config = dict(
    num_hidden_layers=12,
    hidden_size=384,
    n_experts=24,
    experts_per_token=2,
    d_expert=192,
    d_shared_expert=0,
    hidden_act='squared_relu',
    moe_layers=[1, 2, 3, 4, 5, 6, 7, 8, 9, 10, 11],
    n_empty_slots=3,
    router_score='softmax',
    normalize_top_k=False,
    routed_scale=5.99,
    balance_loss=0.00996,
    balance_bias=False,
    router_bias=True,
    init_std_router=0.0144,
    lr_router=0.000482,
    num_attention_heads=4,
    num_key_value_heads=4,
    head_dim=96,
    vocab_size=8192,
    norm='rmsnorm',
    norm_place='pre',
    norm_eps=1e-06,
    positions='rope',
    rope_theta=10000.0,
    rope_fraction=1.0,
    qk_norm=True,
    attn_scale=0.141,
    tie_word_embeddings=False,
    parallel_block=False,
    extras=['capped logits'],
    init='uniform',
    init_std_qkv=0.0222,
    init_std_o=0.0222,
    init_std_up=0.0222,
    init_std_down=0.0,
    optimizer='adamw',
    learning_rate=0.00144,
    beta1=0.9,
    beta2=0.98,
    weight_decay=0.15,
    lr_head=0.00451,
    warmup_steps=319,
    schedule='cos',
    final_lr_fraction=0.0,
    batch_tokens=65536,
    max_seq_len=1024,
    doc_mask=False,
    train_tokens=292600000,
    max_steps=4465,
    dataset='wikipedia_en',
)
Below are experts of layer 5 (counted from 0) of a mixture-of-experts language model. Rows are named down (a neuron's output weights, with its number) and show model dimensions 192-383. Each number is 128 + 24 x the weight over its row's rms, rounded and kept within 0 to 255.
Before each expert's rows: "raises" lists some tokens whose logits its average output raises strongly, later layers aside. This comes from a sample of Wikipedia text that the model never trained on.

# expert 18
raises: "ance", "tive", "raw"
down4 [139  93  97 105 114 150  94 163  92 115 107 117 135 174 135 123 141 104 138 149 116 172 144 103 104 119 113 120 127 121 121 124 150 141 128 185 133 128 138 124 147 112  76 112 128 159 107 103 148 154 131 175 122  90 134 104 161 144 154 124 115 139 139 138 119 128 124 118 131 132 201 144 135  99 161 122  83 132 141 126 110 121 124 122 127 114 144 125 121 142 122 152 142 125  91 127  97 123 161 155 129 138  93 112 133 151 153 103 139 142 164 143 137 132 140  72  96 100 126 143 124 118  95 133 113 117  85 136 116 153 127 127  95 107 113 141 166 111 159 125 130 162 119 150 138 130 106 115  86 138 139  97 138 139 137 118 185 168 105  97 114 143 126 212 184 114 117  94 121 126 148 142 128 113 177 124 111 168 113  83 162 121  76 154 132  99 137 144 149 162 113 136]
down5 [111 129 127 141 146 110 145 139 114 103 132 134 122 134  53 148 110 155  93 120 180 128 123 110 152 153 100 101 144 184  92  74 144 151 126 107 116 175 139 124 104 147 123 162 131 119 104 114 137 135 152 124 106 119  80 130 143 146 119 160  82 115 110 136 107 125  75 109 119  88 118 119  97 145 109 113 123 132  85 135 149 116 204 158 126  66 131 119 103  92 131 146 145 143 163 112 122 145 142 152  82 133 115 111 117 126 111 132 143 108 111 163 132 126 129  96 143 110 132 107 130 164 156 127 110 109  90 120 103 139 116 165 147 129 141 111 151 147 162 127 149 117 136 106 118 109 142 143 132 122 114 119 110 116 177 114 126 120 164 123 144 176 109 112 108 157 116 151 169 151 146 198 110 112 110 158 129 105  97 140 107 131 114 127 159 132 133  91  50 131 107 113]
down6 [ 87 133  71 121 105 149 127 120 149  97 167 118 117 144 124 113 132 164 101 101 116 125 155 101 125 114 157 138 115 179 102 103 152  84 126 121 146 144 119 150 118 123 172 114 128 140 135 125 109 141 161 107 109 107 150 123 160 133 106 135  91 150 110 170 118 162 130 111  99 150 149 148 124  98 113 190 149 113 184 152 132 156 173 118 145 106 113  85 154  47 125 111 121 101 141 107 178  91 116 168 129 111 119 139 114 124 144 115 135 158 153 151 178 134 108 134 133 148 135 142 192 125 103 110 146 152 120 152 161 121 107 126 108 145 153 129 126 158 120 132 146 157 121 143 118  97  98 131 154 146 117 154 113 115 149  73 118 116 124 112 126 148 149 120 111 139 128 151 121 138 133  84 120 124 113 145 125  69 169 139 154 124 125 151 129 135 130 169 146 120 121 138]
down7 [136 149 152 109 117 137 132 124 157 113 110  72 114 142 124 173 117 164 115 173 139 174 108 160 141 105 121 155 121 115 105 130 170 147 119 124 130 105 113 104 161 150 130 126 114 122 174 134 118 126  94 126 102 166 181 167 114 133 108 156 135 116 125 123 149 114  82  72 122 127 117 130 160 165 125 156 131 111 178 137 151 109 161 150 148 140  57 153 130 143 105 101 119 128 121 105 119 136 137 159 141 113 143 121  84 132 131 122 115 135 123 126 131 156 156 134 152  63 110 170 115 123 160 137 121 145 153 139  97  68 132 130 167 152 144 172 116 169 124 151 108 111 151 132  87 126 121 146 117 119 113 112 162 133 107 131 124 149 156 105 124 148 118  98 127  90 126 165 140 139 110 165 139 133  97 150 120 145 157 136 101 134 146 117  85 153 111 109 156 144  88 121]

# expert 14
raises: "\n", " In", " He", " The", " She", " "
down4 [118 153  58 106 151 153 106 171 126 136 138 143 132 102 154 126 145 131 127 102 131 163  91 130 131 114 101 127 125 141 121 109 139 138 108 151 135 118 162 107 119 117  71  80 133 125 118 133 165  81 150 141 130 104 156 113 117 115 151 183 150 144 146 129 155 159 129 116 164 111 120 129 153 115 100  91 121 109 105 137 143 155 102 157 172 133 120 105 125 142  94 100 135 168 120 141 136 119 123 153 170 135 110 144  92 149 117 112 171 156 151 128 114  96 128 100 127 134 112 142 139 144 130 107 142 142 151  91  85 135 132 156 134 115 124  99 163 127 124 133 116 127 122 139 122 123 180 132 139 132 128 142 147 111 131 126 134 136 134 139 105 162 151 101 102  99 119 119 108 122 115 142 107 120 159 115 109 125 127 130 138  68 131 142  97 121 137 106 147 149 127 132]
down5 [133 142 117  99 122 134 145 143 130 113 118 156 112 122 119  86 119 124 118 141  79 137 127  92 148 158 119 153 112 150 130 140 139 127 129 111 132 163 146 103 163 138 133 181  88 129 135 155 103  94 166 130 142 123  90  98 151  97 170 152 139 112 207  88  97 117 127 172 117 125 127 129 128 150 157 129 120 136 112 125 157 109 168 143 101 114 127 112 154 127 108 154  93 106 132  92 105 135 120 105 166 163 115 133 140 151 137  92 128 127 135 140 180 100 170 107 146  90 165 119 130 123 150 134 149 144 122 171 158 140 154 148 132 140 137 145 158 122 108 147  93 110 140 107 144 190 136 165 124 159 158 121 133 102  87 116  72 165 138 147 131 128 123 147 135 163 151  91  98 189  93 105 127 147 186 112 130 143 126 122 140 146 174 107  96 135 160 113 129 162 137 120]
down6 [113  97 120  98 130 146 133 136 112 144 116 141 120 120 178 116 153  81 137 103 150 108  93 120 139 142 121 117 148 142 124 139 159 141  91  99 147 139 154  95  98  90 125 145 172  99 121 161 151 132 173  84 125 128 114 147 116 158 142 100 111 137 147 105 146 139 112  90 154 129 108 122 117 102 134  95 120 117 159 103 102 113 141 116 105 157 131 101 152 175 130 168 138 141 131 125 118 146 126 138 120  91  96 170 120 104 147 105 139   0 175 156 159 112 142  99 175 139 129 131 126 106 120 135 144 150 123 121 146 145  97 114 142 118 114 151 148 144 160 100  92 147  99 146 120 109 128 153 127 124 174 147 140 154 133 115  68 162 135 155  99 152 114 117 138 180 140 125 111 174  89 148 138 125 140 123 103  99 118 111 104  88 136 126  82 113 150 134 121 104 107 143]
down7 [134 148 109 100 102 132 113  96  99 141 113 136 130 137 123 126 121 122 142 114 109 161 128 136 138  85 169  96 178 124 139 161 124  74 177 113 108 113  96  95 127 141 144 119 146 102 101  92 104  92 130 128 129 148 124 101 147 168 135 152 145 122 124 120 120 129 121 148  68 105 149 124 150 149 128 147 117 150  61 138 103 168 126 128 112 114 187 116 116 104 100  99 130 164 139 146 158 145 135 110 126 127 109 130 107 113 127 125 144 126 119  89 118 114 121 147  92 111 122 166 129 109 152 107 120 111 144  64 133 165 150 127 110 146 125 129 138 125 116 157 143 147 134 163 115 128 184 104 136 117 118 127 126 114 149 141 127 139 155 144 122 113 130 137 117 160 125  82 156 132 134 159  90 122 123 116 135  76 144 144 143 127 107 147 150  98 141 138 176 128 127  92]

# expert 16
raises: "9", "6", "hr", "8", "7", "2"
down4 [118 145 139 133 168 117 159 186 145 165 137 115 125 137 119 152 133 102 146 148 101 173  68 134 125  98 133 134 122 128 169 130 132 113  81 157 139 124 147 137 111 178 141 162 125 137 159 162 122 137 140 160  88  73 130  76 133 167 196 131 113 149 174 125  88 147 139 129 115 157 140 112 109 130 149 120 153 101 121 176 100 126 125 117 137  93 121  88 129  99 119 142 133 132 145 143  97 108 126 118 122  97 172 121  84 149 144 148 116 124 117 104 110  95 104 124 178 110 153 154 111  90 113 158 107 131 130 122 183 169 145 153 153 160 132 132  97 134 104 115 126 104  84 134  95 109 125 133 143 163  73 117 128 124 160  92 117 125 169 151 125 121 105 113 100 133 158 120 127 157 114 162 135 146 115 136 163 145  72 155  76 174 138 111 146 129 131 127  94 103 105 122]
down5 [122 115 155 125 144 162 123 116 129 166 108 134 108 120 125 133 100 157 124  80 128 120 180  95 141 115 110 121  75 127 112  95 146 116 111 114 113 100 163 160 127 118 141 146 154 145 131 119 132 159 139  86 135 131 141  66 123 120  95 152  97 112 160  76 158 173 117 119 128 127 127 143 116  83 146 166  97 127 145 116 168 126 107 111 126 102  98 135 132 137 109 148 125 141 133 135 124 211 116 148 146 141 149 115 168  73 114 160 168 100 164 140 131 150 139 133 127  83 130 173 168 133 108 113 109 149 160 171 136 109 100 149  91 157 109 114 154 157 137 116 154 124 143 116 130 111 144 169 127  86 117  81  96 169 158 135 124 128 151 111 151 139 131 148 117 152 154  80 152 135 109 121 111 111 136 170 126 155 142 133  81 129 140 164  87 131 145 104 112  88 129 110]
down6 [135 148 129 166 105 115 165 178 129 117 154 119 141 126 104 101 146  97 143 138 127 130 147  96 148 109 123 180 143 119 178 139 128 128 138 140 131  90 124 115 116 172 130 117  94 144 156 156 137  96 133 149 131  92 129 132  78 172 208 140 157 121 137 125  78 140 145  89 143 115 115 118  99 130 122 114 147  87 132 186  90 143 105  90 147 125  93 123 148 100 123 116 122  99 136 110 124 128 121 106  89 142 141 132 118 150 131 119 160 142 100  82 105 124 103 133 153 154 146 121 120 129 114 117 123 145 120 117 157 119 102 168  96 135 145 161 158 131 148 166 114 131 154 120 107 132 124  83 153 145 106  93 108 112 203 161 151 140 131 115  75  95 115 110 104 155 161 162 106 125 147 166 193 156 135 137 142 119 102 134 115 178 130 148 138 139 134 168 132 119 103 101]
down7 [113 111 141 121 136 158 130 151 142 132 147 153  88  85 137 126 136 129 168 162 128 143 151  84 150 132 139 165 108 128 104 145 139 145 106 128 121 130 114 119 168 163  63 131  67 110  91 114 103 139 154 107 137  89  94 146 107 159 166 163 131  93 153 154 113 114  85 131  93  92 141 125 134 119 133 130 108 140 142 162  90 117 178 147 105 162 131 132 129 116 110 120 118  76 128 105 124 119 138 154 105 137 121 183 134 134 176 118 133 163 203 105 148 103 102 120 157 158 115 149 142 138 120 128 102 135 122 132 113 124 149 162 180 102 129 126 148 138 150 190 124 171 145 153 139 135 109 109 184 110 120 104 136 134 116 131 127 136 148 175 130 136 110 106 142 121 130 138  96 175 172 113 144 121 136 111 133 111 107 164 137 144 127 136 113 155 160 182 140 150  73 116]